Experts of a small language model.
Training: a variant of Adam for the experts, 206M tokens.
Below are experts of layer 4 (counted from 0) of a mixture-of-experts language model. Rows are named router (the router's row for the expert), gate (a neuron's input weights, with its number), up (a neuron's input weights, with its number) and show model dimensions 128-255. Each number is 500 + 25 x the weight over its row's rms, rounded and kept within 0 to 999. Numbers have three digits each.
After each expert's rows: a language model's description of what the expert responds to. This comes from a sample of Wikipedia text that the model never trained on.

# expert 28
router:473478527486462493459452474501518533466515482480533494486460503480532536553511552509495498497489490501498479521515481519502531515489535503496482504561494531557502525490520485512494542474495494525522561466515502499485498520506536522517512467501538545473474476484537495488553542502526501484487519519519487482444559511525521529505523516510532507499469497506493518498524543513504510491494
gate0:491495477491502525493493496524524489540539495472504518517488473535484467519518508522493481480504510497531526487469506487479476523491495508521463491513503479496487512533528502519462448506478551464533504498520509515536526464517474550460523587532512482489518472481495526537523479546488477487510483499492528491548482503487473477493496444484529503503523509520490517522451531526499497486495
up0:533536474496510530501505477483530479475495503454508490504535485445453521552483483498500486474498481459504498528465491481482538568483445507517469502515478518490469532496523474538496488496507501507520517511557489483523513515511505496459542534546536536461498527519505510528506487555517494479502538517491534487503482565490464515495485470486506503482506550505496485507467534469520485477516
gate1:491511504513494534489508510491461516457492532525505494478502466481493556500486515520493460484539556481492488538466534522465557525498494519474443495497474526507519549514518518513558526495523514490500506493495476515536474500474516497495514528474545484454491521523511490488512518515515513523484521485488524498457473523501441523539504523547466503487469514528513469509461508482513485533471
up1:483510512465400497497491519474504527457488549473477523446427488509492502505522459484514515529482529491492487554534488525456519498501508493506515512514467495518471485489485538525452498496510512485517522484502543499468467482504510471496495503513518507472546451494510466483510504508509487495454489501494514501494514478472482506564476532469502495521488537497508498493484536543476503519460
gate2:467518493472529520525485504512475531506468450498495485499536461495517536499471509511506505453562450481476499522454485489479570533499492480491482512525520500466474557475491493519511505486486476483493474493451507492503495457522547501501480503496490490449492539516500505474484527496481520468491523492519505474489496488533492531524514521524508515495480583498483495492494520466497486562520
up2:444473469508472510561493514513512496518473527479496491468524514502561521484475492485460522517495522486524472518513477561489523557482498509536519516514460518474482500521483511506479510492493487523538508458462516512524500482500532462494480504561493504485482472483518495466516536482473483517500479499472536449482516492514510536529492493474497454511475561487515500491504483521484462488497
gate3:438495489514481497498437480511471549516519522515495521491490527550491498441541470517485521465475445518545525508478457515493468495514509526459483489471519495519507501564510492508490510495477516488472500509506517536534563489460468463470489501449462514511471507503522449483509520556489499500497495503519489498523528485496481487528498495547497487506493518551472513498490567480513473473530
up3:520489485490553480477525483508523505518476491494462538515501481504518512503526501496516484525515484514505489502521514496496488513484517483568516514474509472525513456497527537466527485510513517460504502545536516482465447529524490503491508513511474474504504489467451534525439501493528504486505470502489475510545524500503507520488511497483505510477484457414511449521499504565491509504493
gate4:520493471505496460467546488524492477512552462520472532505538517512518494504550481487518471531472499455505519480506488472496534532480520468505498508493470476501542499501534514459466500513505498510490556517516544485494488505505480469482488513578517521510504519500457535511498508514516524491482469477480540516512483480538513480480539513467502522498497495474470475450505483540503432504494
up4:536534497533540514515523503490496520491513471535436534499500470496487520461501479516516472471514503524481514483510456498476503487473523492485501472515500454514518522505486509492529487500479492501481532517507477495520513511511510517498484476513492490476535513554465488548480503490522478478522481510482494506526480475500493460476477498495475506532481493484502519504476468476464526521435
gate5:555495514499493484516470508522514477496506541489464458524433493473471540527511487514485450526508536494524483476478529530514474540503513481523453475541496477475495524485501463472507531543488544503477521516471472481505496524494527521480523490516514504554537507473479527513492569509508472522466468509535464509492497504502486522467486453524517506510532477478518528460482519503521473504535
up5:503460490471504504533514510514510476514482501500490491494469442508531514486475480508475503512467510468540490523478508531494523519479476533533459464497531498515462544518505493507496498489513484498477487489443517490501538505492516483486523526492539517449500481517506516491509492479493489530519472554475455470493497486539454503501509511526453479541508470516512503484475502489471498487520
gate6:487451485486506484474475482510498526518483493513518505525522515485486473499506522541484525511512533512492480528485527525497502499520539480501494487496517577506527546513519473517483466435553503537503566452494522525524541531487515496535519458452531489479486517539517472530498520542491518461512541504460474448463526489512513484471508460516499517504510522527485508438536463545544486454513
up6:486503472514460478536470517489510530524471476551486516510492471521504520488533522485532473563503516476535479521527524486532486435478509530479497462484502498458517527537523520544489504457495483477458511499513523491487515505495521498504540490480508505508511516490530473511446530483494472492534543536486548479458506529540485491525529469448511510493511492471471523500522543462484485501506
gate7:510489530489486527489489516535480476485506497522515444492469507454556496516458531497460503495513537487516467510493494527532513529510523481537501492554536512534480488479489521493486490512531514486542533478514500562520476510443499550516492496558494497445500451461479526494504533479559464481467540489509462521501523464485562508536506482505526497523500493551514524524477501545486465476496
up7:540533477503504496498498497507495489500577492543506515506547515510499468482502434517478520533471501489512478477494501470500454511480550521490529513471500489536484497526498527473501540518488493482531489549477517505513478514511526537506487521519465504536535501544508549536505466499531512487483451506505510500535528468478447491482478538514508481506503553504500530516474493478442500499462
It responds to: Coordinating conjunctions. Conjunctions and, or, but after commas, especially or introducing alternative names, plus digits inside number lists.

# expert 39
router:530515531509491509471470508537494519511493523511493506523486486484501512476496488467487520533523533568513503502513461517533504507500530513520512546523508490503507446531484505541492489483497496493521463505463485455474471482503515529475529456530482552503489463503526460480458499518471483541499503557528507512539477501463462525521499483552521503492455482496516509518507518503455467486499
gate1:501500488517472493485484457502473493460511538497493474527489529493486494480501482526507522519477534534547502515489497531536490513504508527500464485494465492458484513526482557495540499485524512506486522534445445479502505475512514500502439505532486465526518510493518467498515545491524495530486485517506489476512501546496472534462491498531472499484473450501509490487477500502469517488514
up1:499522489508428496459434482477517487471531543511501528487473525553496503482505445462521512512499570544458450503515500518477497501467510471487523521519474501496485510484475549555481492492505513481481529488481508501499457496550503499491481540510507508497547463486507472496467531514488505530481433512519467497540524496459480509480488520491501510499506514514484494475474542508544564507505
gate2:520545455478505503512514461531473531532506448494471504445540504493499517497486523512511461484507466485457511494424509456490558502510530494472463470522531470513505535480466476525498515495492505479498470521514488529508516481506546481504483512491509464495481532500480475492490520521510462486473539494504499480473485492486481513483501477516487501495532526481507522458487483449524490563515
up2:473503468516505522538516544503481516476475516491483477514504477509560525470461460484481484518503498494503451534501471528477479555487480534549497510542495483457483475500468523516479474512539505522499501492465491455487477501533545507455527509540484519475469435447468503481522544472500499498495482482491519488551515496476540490522494506511501504532479481508511512493513535482491516490477
gate3:489488534516487517493472512506460496567500491499439543496492495540527496480502500490495552490508523500566508486474488491476511490495521533499505524482489482523490497541484512474482495518488532472555464501492450522523535493481489468513504523473509480519493511523563471486480470533478492497563489527503512458523517501456506495496504516520525517517518524561458513497444512517481475532538
up3:488483505470518463479501511489480551549474531521475517470500461491504492490495498508508495512518504549508449540532475462501470531508484509524505489488502497535543458506520475439506507520486498476517511532526522479504462497545471511496508487508513499495532470457493510502426531521475513496500469518490510470549535508499487491526471535512511500489517484518514486479490481539478507468476
gate4:560482522492492460507523469516476493527554527493512505535515483521496520511552469482512469515463518495476509526512498516515474474473475452502515505511517475480514482507513500522473510546525507480524492492488516461539503511493477493497481540545510514502468543512471458491572505511507496497554503506460505527504465483452527472452492547503494519511514480486510497509547493508473464536477
up4:478509464528532488513485487503488510569511448480457512465525502552507473526544499518501482515497550490483474477512475448497524501505527473535500511486506505532523500509509497495512481492507496532510467558482518473530466442478496445486481496512474487500489461496470474518506538473515507503517482485483496513506508457502499505499462501507481539518486542512509535482508474561496493560475
gate5:523480514505497524496513549545504508531477530494488459490455529479454492475497506506517407518515480474528504514488527504527455537533501511496479492479506476462481501507510478528503524516523481498489522519489501476508517523476473497518549487497528486504515482483489532530480506578496482532458533475517491495472537454499515519460473483518521516511500508484517542492443495520482481503528
up5:512455499486509513488523537499554501504488497466485453480473473507497486469491491446513431529470483472534486490500501488533502552480475496527481531494502489476433516518506510510514491476511478510468471509472509494475505507484507505494548517501486506489487476515502514511490471526452508537505513475520507478516520470502495493513494499509460495538466496470512511495479523517496495500513
gate6:495472482487469519529494519519564486504497525523511458514516516491518487509495567533495484509482482494486514526476505530532519487530509526501494446474508543541520514487521453498484471452565492544518521493489512526521562507479508550520507446452513491485493514509480503525484539491482528503493519490496484512502523505511497468505488475506517484487496516522514464513515507550488463489496
up6:483514489510495524550523530530532509531510501506503485508505489507474526477521548467471497540546499477528453477518545489519496481513482503519499496435538537465518505520489515559508539446504481486441485474475482502494513495501484509516536500498507506491504500452534504511494517493496527474512530540533541473465490529524447520533538516475481472502485516454457529531534527479525476508552
gate7:495492520508521524457498487542470508492504527515523466511459523515537471514487520489475517511518494528500485500491486494547506491505550495515491505567498481515479458501522524490500507530520547478538508488520435542496500522512501533484500465544545490476475453513485514519474486492509464502479523506498505510512456494470500511499526480497508521514479468534513510514468490540499492494494
up7:547477513492485489488528494533462502548554482515485456501525525505488508504496449518511496517475480491510463480495510469511493514528541491504530521480495504533505505520474536455492519484489528486534524525491535513527498478509525495504475531518434495552535499533496550524510477562504516493534466487483495508535514447504495499471483531497510492508506529538485533503428514514485504533493
gate8:489501508538506475499457517498469537462503526522490468506521547497543511453477508505464445475517475490495484497475539479483492481482531436509478514496513513489516529500505492507476503511503511508530538509475518530504470483487516507468553495503516497501527485496541519516528500530460492477511493514547521502513545539521484491477468519514532520496524542487463485495517529511540517448504
up8:502525471521540495491492473479523500488480510511501535513484543468520459528526546514525527470507475509481530510470477537505523476486466544471527444496487506518483492501523498540500527516474489487522515516529494507537527502511498540523488481494505444515505502515525486507495520501516486505487492524505498492488504515503530506512452520493550506484482494545511452575487479487486529510529
It responds to: Preposition of. The preposition of, especially in one of and population of, plus other prepositions and table pipes between numbers in statistics tables.

# expert 23
router:472516552521495506482507502508490537540535484474466500484497482511516525485497498465491461479472487516498496516492491452504490481515514500511516501491509504545528510504476539484471462552519498473489524518473535484547478526484479496520535525529488519510532471500528538487478483532505510503508460513508522466534515451483489523483475497514517478501488554500535537497472492494493497469448
gate0:470473531492502491527505494533517527541574526521514507539507525539520468532487516464494541459471530482532513502466508492482475511513535494533483525463498502522501513499520498502497497463488515488505533480477499542505508492522467504487538569523481506525498498495520533516519486541432515473469470511491531475543529513518519510483461525490517485496537541540497513461481493511480525470503
up0:509495523527512511527533445509475494488507518484500496520451508478449507517545505487508539500473528480483510502468507511469528485462472480559489494435511500493497494497531472503508487461518540498503552488513484498516474524485542501465540523528532483476499549504519524516508531509495534479474499485441531498495488580533489501545462519493490486491508526497514465525507542500509472494533
gate1:498461501497488498489493521509488499460513495492496489493490492437443477505478470457548490517490556506530525500459531503509517543483477508523461506502495509472497516492473530507536537527517533476475493518464496487507492498496464513467459546516507489469481485535536482512500524494520521502549513525524520506496532496495458516466486538500441508477481482512503507516498521477514493468477
up1:511517502471411477503466469461520496486510554467491509479402496492512490518548463475488526515467522526495477518535503520483507512518500510505539502522482493501477496477496541530472492502534556487514510474520482521485465506503512492492497530505475493473545453487505470517498510501507493527487488527509456497520520448457465489500470538473526499500484518504496496507476540500492527500505
gate2:518525492483546544519474476465465516503478505473510474479490511505514556444469537528542467485468493484487501503495522478510489504510496517501439490566509495530508568460475479503529473499481474498480458504529483486513502507548523467534486560510463446495521510504525491497479522465502523486497528507509492489488498501471516513483495488535505486468503543460498479491488507472524556525475
up2:459472502527521520527515488494508490460499516487495508475502520511505529444477487536505468533448497511545505523513492530482473501490493510489482517537453501479473491494501522500497469505489503523476499523507515494510502472508504513481468529541449490500493424485504505511526534461484527499469481487500538517531485465469511516530434490513499483530525495477536505477507529488528504445449
gate3:476515499524504535498489501516470523512493527499460515510481549586521509465517461511507484493500487514589544525488482496485482459537497549467509487487503499489489506563488545462503493522475518478502498545505485512521577511479491475512501513486488480484495502512543426486456493524464493499512519513516511473527503464455524509492467457490544523512501493523495519540451518476476505484522
up3:529469490507517450461512518512501511508469502542477504476473478494526518503540507467494478485503471554498479536562472511518450501477504499563487521480523453519561458502515479503533500507482529484503537505552468502476495534495495498522523476509469506474502499503502500511467528496508515492502488523493485504509483499479519497503494548488515498480430464500535478517491471501466499467477
gate4:510500502527488472456498440524531514534564493495472548504491482522516494543499523470482455495464512514481476500494506473480482498488516459505510521507509510503522517464525497513498560550513468519517538491496559474543481521498476473507507521535506524485498508487503495532523493524544517520510522487457492514488526493516553483461549562482559510494515516519496518490550512523513451506509
up4:496536487501538498525493483504476509527512464494471545457521479533513482531486552493520462518524512503480457502457520476510510501493468503481510509535468472520546515491534512472532508507502471511493470495502555477548455483516491477515449488495520504490481473507510442566486480505507512528486506497473474510490495470502519489477490505556486484523480521461501582472485482516483477503486
gate5:501481506488477495498538502551514502506474517461458475465484532447483526505507509521522438528544500500508476442508491505523442526514514531475489531509522449520521517523473490518495526515496523533491524537503522493446493530517458486496540539500540531501465483470489505523480518514508507565497515504500463505493495484471488535443473495466512490511541548471515512466430472462539517498497
up5:527456543494505506485532520500543479534486489473491477508500494488515506451518506455513445501482515500554489455510496494530489552507468509520475508481515465508466520519497500476486486481550477515464458510479496524455538529499497510491535499500476506504535495505551497490530515497434504509540475512518486484511509493497486476534507528468453458526501534476502496479487478493493488511496
gate6:459484459527488467461490483509510518501509500533510491503498492508493480494507533561494486484459505516474455483493477507527498472507530531550510504491502544540515518467501468537457492488535496580505550465499483504513544540492557463537482470498516528470455488477463492542500500495478529484510488519505489455484526473528491454502458459495475494494487543519490538478549503544507457496518
up6:509509517537459518559498513469521537490506507529520491540517525500478511510526539526472471513531512461535497471524512498524471471497507479492521483503539497440499515531474501507531538473512495499463491492460493512462545467439484528487500458530498502504506491466518490480458518517475482513490544517516501469520506520490509495541513458487536500523494497538473497532513554499481500503500
gate7:524480481532497533496498511525466479494475512526545495495484516485550489540492467495435495493542507506500474502459452492517488526521513466529506469506516532493528460493484512505490471518525539446513487519498484537531515529519512525480485464532536520458479465493503513501505496522543513476470494517496509476501510495507516516512508487472542536514526487525542493502446482497460458486474
up7:526481508484490492479520479499487492522553475550490515504513520500515499501501460513511482533475511514517476464468486504509492484526548497527523501439487484514504507529463547480479532490530530494539499501472518487539467486524536510511503518519448498532517481519525527516522496542513519483497477508481500475548502462508487495498538535482530479512477509550493522509404463492438469518473
It responds to: Possessed kinship nouns. Nouns right after his, her or their, mostly family relations and own, plus of after title nouns: his wife, her husband, his way.

# expert 11
router:464540484516483523444507445485510437476480465501514515495512516491511500532522512506494477489526487551514548469488473462470533536508471518520513478469516501441449524487473465501490503483477525546495480527497533491503529488495557494500503500511455553492456484457519482516541528456531489485502514488468526504457497524532508511509519510479493528460506474486521529462509485491531463473471
gate0:494484460480524473500521473552503502529521482490488489508481473561523499474483521522480489460496501518516481494425520518446481539489555503533475509503519492516492510513496504497464497501449531490530506506480461494501500476486515532476506578509527502493500484468491509519520475510542532487494478471505511506515545485486527493478511497501517525485497520504486492459467530476531530499479
up0:517537491504522527536527450476549518471437517500509475540494448437481538535521499482460502502503492509483518523489479480473551525459492535561492504549522533506520510476520494525499538492512500487514515468508494510522473542465553472458555514509540516500492537469526504471490550495525485486466511476461537525507533495488516488511527492487503524454468532501472498491513476439520485474519
gate1:477463472509493494466512511473474531476493498524485483491472467482482508482469517466497475519515552513495516519479499511495541535483469535505474481492503528492495529489535503459532525510530510507506491533463468521544494511507522517498473516452482499475479509530515492509518519494493532534539459482490538489488542492492488525476455510520475509478453480517514498480487489499502482485507
up1:489513498452442501498487507481513481465483565451462485491475507492527509492507420473523494522482540541498425499513484505485478507514502488489554519511497487519498493471484547532472482510501525505522519476509523473474461505521533480513493536517522523500521449459510506525453480499490503503480474495514472528565514483458501536503508495503490486512495521467483498507492559500492489508499
gate2:487529458501534512538484485477481566502451470499494484484480477508513540475450544498501462461523513513436537507470491465476579510491486532461446466483509508491505558492496492498510496492476449462502476514492500529540489488505519489473519534475498460482505546490548480483478506478517519509466509482513535503465505496476474506483531483503480503472501535504520493499491503455512549522508
up2:454490454467485488532499483465560493490501493477511529485495517514550501518469508494500507477486501507486489541494449564473510513511477497519494499516482492440517518512500511492474478481485453520505511462440511482520508472518516512449523508507480510511503467455478494463527546481509455466467503456528483497516507485495522491517510482483468486517524519483520489510532534481487437498487
gate3:465505496539493494467428494537486485501506531467470514543487516515528474495526456508494537467481476503539512503513467478485492477499494488500485490497506469507484502535507521490479466546480548474513492566469518531521510488515502459470538535456503458541517496512500494481498493496515491471516468488537517476538501516499480492553508508511520532517513541520489512496431544484471491519542
up3:521501520474492499513543539500482579500444504496504516460508496498518541463460516484460465529512509547487452506515458528498491486530533521529520485476499478540513457488531493459490560516489522453496505487514495496488462549525476566504487499509527513487493483454465492488445514508505502510456491529474491513549536474519510511479544547511500460482518460473537505510502446543524531454453
gate4:550481507496500496456514469551508481546545474478463527517544477486495487519569484498514445485493505516491489483457531468459546519523498477517517474484494497452526493484480479500501488510498507461496489496502537479490492532510485463504494521531463514470450483543475526495528475506494474500536464508438514485508478497484542470458512499535507552519539495490459492485494478464484446533488
up4:547477500523503506494470516524482508530525463513497519452520507525499481508534495447508479532485518507479502499495517456504542468503497504508496479500506445523518519519496486439495471481509497511499457527523506500510440502519489446524464500480488514479507500494476511561495450454494487533542478507467457480505473481484478512441482502550438517526479512481492528479490476515530508518464
gate5:506454473547465537508518507511544470440492516490532519499460510477486523510497515498544493521529512503497479467507497535511433515525503516546461506546531470474516521512485464529543522517562507520464552506474481460498485489525491520504525505518550490485500489480441516511460515506498478504470495484500479526461495508487526489471479454490514514502542511515540542474479481537509497524516
up5:498459493470485494532553513487525485505514508488480489472499438503514508488463506478519509526459505460559501491510524512509505532508463509536501492507510508523461543507521538504492504481554530531487462492458510467468496512502489461476480540498568511476444473468494502517457439503460498517533508482509500465529465471478494505511509510501451452527512516505493510478482527496515503492477
gate6:443485486547512479515521523492546513505486516524480491523496515499519487492486541562483486479504495520495518490488492480525507525465516523532526458441544511489561505532486447521475480442554488537519515484481476538521536501513533552517487459499526472491510512529514472551489522505497506516499515476474483505492525493507515457525490492512498490504473530504476483509516460553510479488479
up6:491512516518475528543517517481500534507488467522484513516499522504501484474522537529492448514529490474539496496492548475491533489505484523498497483460551528452523502520497505529491510443512468490453510493457489491478519498496503544520494474507525511493475521489517506518453528506487482495492538526492505521495509546527509460534560493476522526489489512495507524531486504493479500508484
gate7:514532482523508503486517521543524470502477531499525483498502499468545477513462499510490525526513518494545509495466480479546520497513483500503524547551517514509482508509514538488516498530545538488508504471544504516506454454533518541499500483527493493479469478435486515492471498483516504504442518497509457529523497464487529558487547479520505515510505496531520473429509500536472453454464
up7:517499490490459494444504507496510525494507490518471472514529487500510481480511469477513502511435515501505454489480510443502461485515543556475527497474491502505523522527497499502473521489517513501517500523509486545509487504530515524531513479500472485518541493532506527509496462496499505545514483492487482495551520421470484520529478509516540469509440534514490507478419470480450517549495
It responds to: Proper-name continuations. Later words or pieces of proper names and nationality or team terms, in sports and biography lists: United States, American League, Yusef.

# expert 56
router:479459494469493473491515492471513518524512462458540556502470529490508536524495523501526520534474552464547476528511515516507459492550517517477519510507481506462499537531476460493459547452530525513547519535497516512482473466516535503513498507513489507485505479494516504501535488483479480465550535547512449497511512508508472482502492546495538492528476473494455548475486514482548483500479
gate0:529476471468516479516509526504513493532525519463495513548489458512494513493504507516510488472514546489525524490436516539463465496531493467552496532475474463502528528493517513473481507532514513431531467491509502498485504495510480533509500576514494480495521514491513513522529503542469516474486518526489492511565529511533503492497491491491503495493511503514485486490479520493493518485504
up0:525498476541515524496513448467510503426493528505512477493474486431437500534505485520461516507469521461497503483481462493496548491478438536529463520507510493492474507494537482511533507471514480550482515513507517505500515515479528468465566458519551513453489500534506469478509526507500522486475520502504510464476508499515525524531501489473492501486473535509491460514522513492478469500500
gate1:493479467510506492497513492510479500466503501533508457493477488487494514513489536531478464486551537507507484537414500506496534533515481531499461491501497536485515560491497547510562524481512513519485499510436470503503514493485517480506481472511517514468474521503518490497499555453492488510495496506501518511454514483504462506520532504520483513477462503479474458525465500475511472533495
up1:490514479471433486498469512482513444516496513510503483451485527487517492507473470517498519502513544521479470496509464517469517494512524550454557495539498482469487480510463556520489493494532527476504514548476499514434461518524513446494455470520521516494521440415515535486492493478511457470510441498531487534498497449456507484517515507472509517523521499512498480508464489521499490524477
gate2:509524469506495541515508513525521561490515458472467489476505468501527506477498521522504491471496472520443474473461486479450554482495461533506476500549492509493495537484496493511472520483501533498482508527516472540482526476535539491493535488506518489467524557503506483493515499465504544508473513476481528505456502508493487528485522519493518499483485527479478513461509528496536544542503
up2:488520462518490494549482492514554500520516485509491511500489476529571483455497528469497505487527514504507491498506463505474494529515503518523523527538477507458455482491530500536507447488493486542504505465458494510526519487471535464481484501521531541503493491508467509513555555496475496496508460458494532510481517506456514510508541506496473477480485494525531499471535500484485435523531
gate3:457483480517480497520471468495505523540493521505464505493481529533525503483538533511511527495494491496506525508477438443510482480532525526476515519464500489550510500539494508514485496520477492492534514522520504522538512485478506478504492535488466470478478496505545493494464496488476496519549498504536532484500540443522469543513504513541501530505500515513459501473467552501482491509514
up3:507524486506556467475494480512501547532486502499485518495454482503535500515465488501486477528528494533501483489516499534475516498479490486549512489484496504530519455487494519439480520520500532481505476518509510494469492517505496537489492491509507454528494499462467507482534526517499511494461475509471476555527508532489516473491529530477502465490489474469535482549510474541500475448477
gate4:545495453521492474482531488501499469547555495507519538499486564513507520533527474521513511516448492484499491461509515496496498506495545491506515491507506488499528488494522510505483468525492487508515526515494534450500502542468455485505492524544480528495504503501461510515530475532513500476529481514482516495507483515480547510477463514492493529524507489458512493488564504509503471526475
up4:516523462552516470506502529499485515575512465497491521450497524531489486516526512466509494513507552513493494502513488485492492486513519515489499485492518463534542503485523517474519492494510482486459487527499526470544457494497531494474490486510512472507510479513454534556501514483515502504518491510479517496485481513521481439499449505558460504526474498468488525507483469512466509567474
gate5:485498506503489531511467519518510532482499529475466508512474501495488523520497492495505436515503514473516474471509503526491468506474493500511504500509517481505515526513528453537533544514506525531467506520485499481485505486513521511518514528474516507534534518481459565532483512508501456532485533466488460498486499502487500499487429487513533546506526512483527538494487486491500485529495
up5:490451496482501517521502514498499495516531495451482488523490467508534513490510487438520466530450504450590499473498483537468500530455443516515508506491529509514476544528523487535476499487536512534478482485482506492497523492486511501497507525488476510481493507509489535507467463478473511509538489520484478459547462517515505482511475515482465504553511492515490518506505507508496464517502
gate6:449485501501502494515485456499516515523492493518481498513490507474517509512507519528478488481550499503511471475489477562462506545520502505553492494489554537511493535488504459483507487458557519550475525461498528514535540492487527525519494464480541498467488504509506490519508526487525517510498527510495503490490515478499456496477508451514461499499542525506485468473519509527508466504515
up6:486516495504495520535498499477514490501491484571477478512500492499498511503516562500519442523519473476562492500535560490500489445485493531519485513503516514455513557508495492551522510485512507496466482498497463486467525475518521506548515463487509506499493502476524490507456521479521468506518544535540531447477469514511476472532520471451507488491501496499468495490523551459493464518517
gate7:507499512496512501513516508528479459467474506477505485504458532474528511501477485519484497513525540491504492525504522502529503465507500517509494480595520516510471480511510528506535474519553501466543501484514496553520478495521496545519480488578490482440496458446496510505517506503510452521459506524530506554516507497452545531525488447459500503512509487516560511509467491496487450468518
up7:554491518511481506493517502500487512491575510497504493518533511516494456495524444489498542521468501498485468452525490470493483484505515539498537505486509502508504501529490546459490547486503519469523483505478504499531450495520501522488509501512456482536521513546500535519502457475521533471474451486490499518545527520455442526477500528510525483507508596494492515516473495467466500507477
It responds to: Conjunctions and relative pronouns. Clause linkers and, which, who, where, or, but, especially and ending a comma list like install, operate, maintain, and.

# expert 18
router:453525477512500473462492484483513492491469476504529548500532495508478489526530499513491462486518481532506484528504485542463460514469528462508548479491507470492477525498506494491455493500511517528490538517505532527513455501443520481500492505486530500466479496521502520504485466510497495488529503463531517491510504548502523481469498503543463532494545478486490507455548476468510493493466
gate0:498498456504540473516531503518518510547562501520499507525493520536474499495507510508480476449505504503505514513442535500479474502493525475507484466457549475481518544522535475508489493494470524475548491509528476524498555492518492524487484546536551436516522498491495495524532500516467516458507510496485558460536517485546533516496485509468467516489517522507478472486482514492508498488481
up0:507529485507508502527513493528510494437494483471533456499484479451481527515462473527476524499491499483472478489445491497501541545496475512532483498479475483530472488486573524479510549472499499456449527476510492506487492534494524493421517515515538473482517550495499489467513557517487509481471544521494521522492494542503503486503516502498504479477516498505487492520450527476533517498484
gate1:485511471533503543496497475488490505477476491526491491499461478452501518503488483457478494490523537478483504518477500531491512527512485536488466493502520485510533522503483542463553508522531533471533497518489477515537473469478507523488520515500482474477482531494511544510497565493508494521524502499510513527483522535463495527501492471538472498476461480512488495467490528466521494510521
up1:493528484427402476484495535490525464491508492496496498486476522490534512526484443472513473493502530530481463498506491492488504499505500526497523532528510469505438524455471595524461495496517503508503496492480505500488485489509518496496493533476526489472533456431498464512478460525482490503488489487506455517557534464489502516490512528505503490487508515509527443506504548471484513496500
gate2:486510504488549498504514503493483532491512482535497475469543523520487487480495497489500480477505477505473473463498519503463520516489512481478482512481510501509530548478473470500482504492487503494466533480505483511477445484493557454476477512507524449492457561507514503464523485495466503488510525503488523511485504521474507510479544521502505494507526538509465514476510497488514507526499
up2:482495470498493506560496490479522499522514506519510488496498504526528466523494488472524515523505496489498461505523476546491467528502510497495507519521493520479494495501484498530461479495515491472516549458455474492474494486490510486444479515509513539484510475470484506489560529502490512484508492497524539506504485504476504491497500496483489463518523519447508516504514523512493450484507
gate3:464491449532487516471490507511477494538476535501471480529496520515535509462539486510510510463516466535566545503500494460483518476508542517495506479486539494496511499510469551489494516545476523459542516562475512540521541465464457492488473509476518467498534480494540486472466486499463485481515486515542507473516540476495513497523493458509513518528533498510497506471461512509492556501539
up3:455522486491551463517535500522518538503486489504479511441547473528530544494541522540491437499518487504505465503537461540524506515519497516533527486480498477543502485491498497473513498497487477503502481539540528467470478511495526502530535474522484528515462492483466535481404515497499488477463519497473507500527531518502517519499537495498499488477468464443548472545532463529512518461455
gate4:504543496494510462475524465517503475509533503511511561514512539525541517529571431501484470505498513432502512505471510491452509504512494462552524542498514479487506488493478532485513483526502501531519534493473547461481478529476501476505521554539493518469527517495490500496482452508490490498494461480488520487500491489507536480477495486509524541515565497465496489478551521496533436542485
up4:518501486500503493529498511517505508567513459507461508500540470544512487519467507476507485500535520493465521505520487477511517454485514520523525518505489451517527511488505505458538514521501487552498507537502537493523497510516522450543464510494461497529504531497463520542480496473498468522530487503460505498522514479511505507457473498499455496505452481488497527468470486519516483500511
gate5:520497471507529517492512552538514474458499511514475508475476508479469518488493486473530469513533496544463511447521514504512433499478510502476476517507546476505560524495475504523523519552526504481458494484535506486481517517493523517511514515498522458504530484473463542534511501538518475546508493492520475504491529513482491527471465478528535503503502485494538545469494503547492515531507
up5:462437500499520532557533498502526523479531480490470437498492452505482510475505509464512480517490494475514519495490523457512511479492475538488483495502493496467468511506506513543522482466546493531460468513493474513473511480515471467475522545444534497481517531513515506506458514480450502549549469500476475502526474489513503484536509542493473482510512470486536516465504504498488482522526
gate6:481468439516464468456463496503529515507475502529467483527533520506512515484518525536492470523496494546467476492502517486517476533492555524511496497495516522519545521515484497499513479451506508521538513486497523494520529521502534499524492473439529493540482530522502479524505540508481553512514501499494497482494539452487489476501501431546482504507512486528504515462544483510507456496519
up6:502541525499497522528501508484529528505510474566507488506486489539489487488533553490501494504531515454523498488470537513514469452491495512499490467469532518425511559519493492517491536484507501481434495465457451497483530475504487504521551485531527489491526527495515498475456512484469467496487544542498501483468483522551499496522515465453530494478491560500463507501497525466483484535485
gate7:482530463500507500506487539503497445483465511471524488497495498495530479493485447507460513477516516470521528513490472521498520472493521502531496465546554523509509484507536547505482501576547546467515486474520494536501482512497508535456469506490521476441492509455483527502481486491528468534494552473527492537507492478539543501532495481510500520525499490532510497522477495544474521469490
up7:545505481501487507408516480522478546525576514541512479517494528516490515491534529531510514537485489490527452478481511475499514511517526526509543537464477496512514513474484509473491530494508470496552513508487513497498484512523493557545498505533459473536512481509507523521524507502525505488486466483501473494529518473456476485518509535489538518501464546516491516518482533508458491530480
It responds to: Nationality and institution names. Words following national or organizational adjectives, like Post, General, Liberal, League; also subject pronoun "he" and "and" in biographies.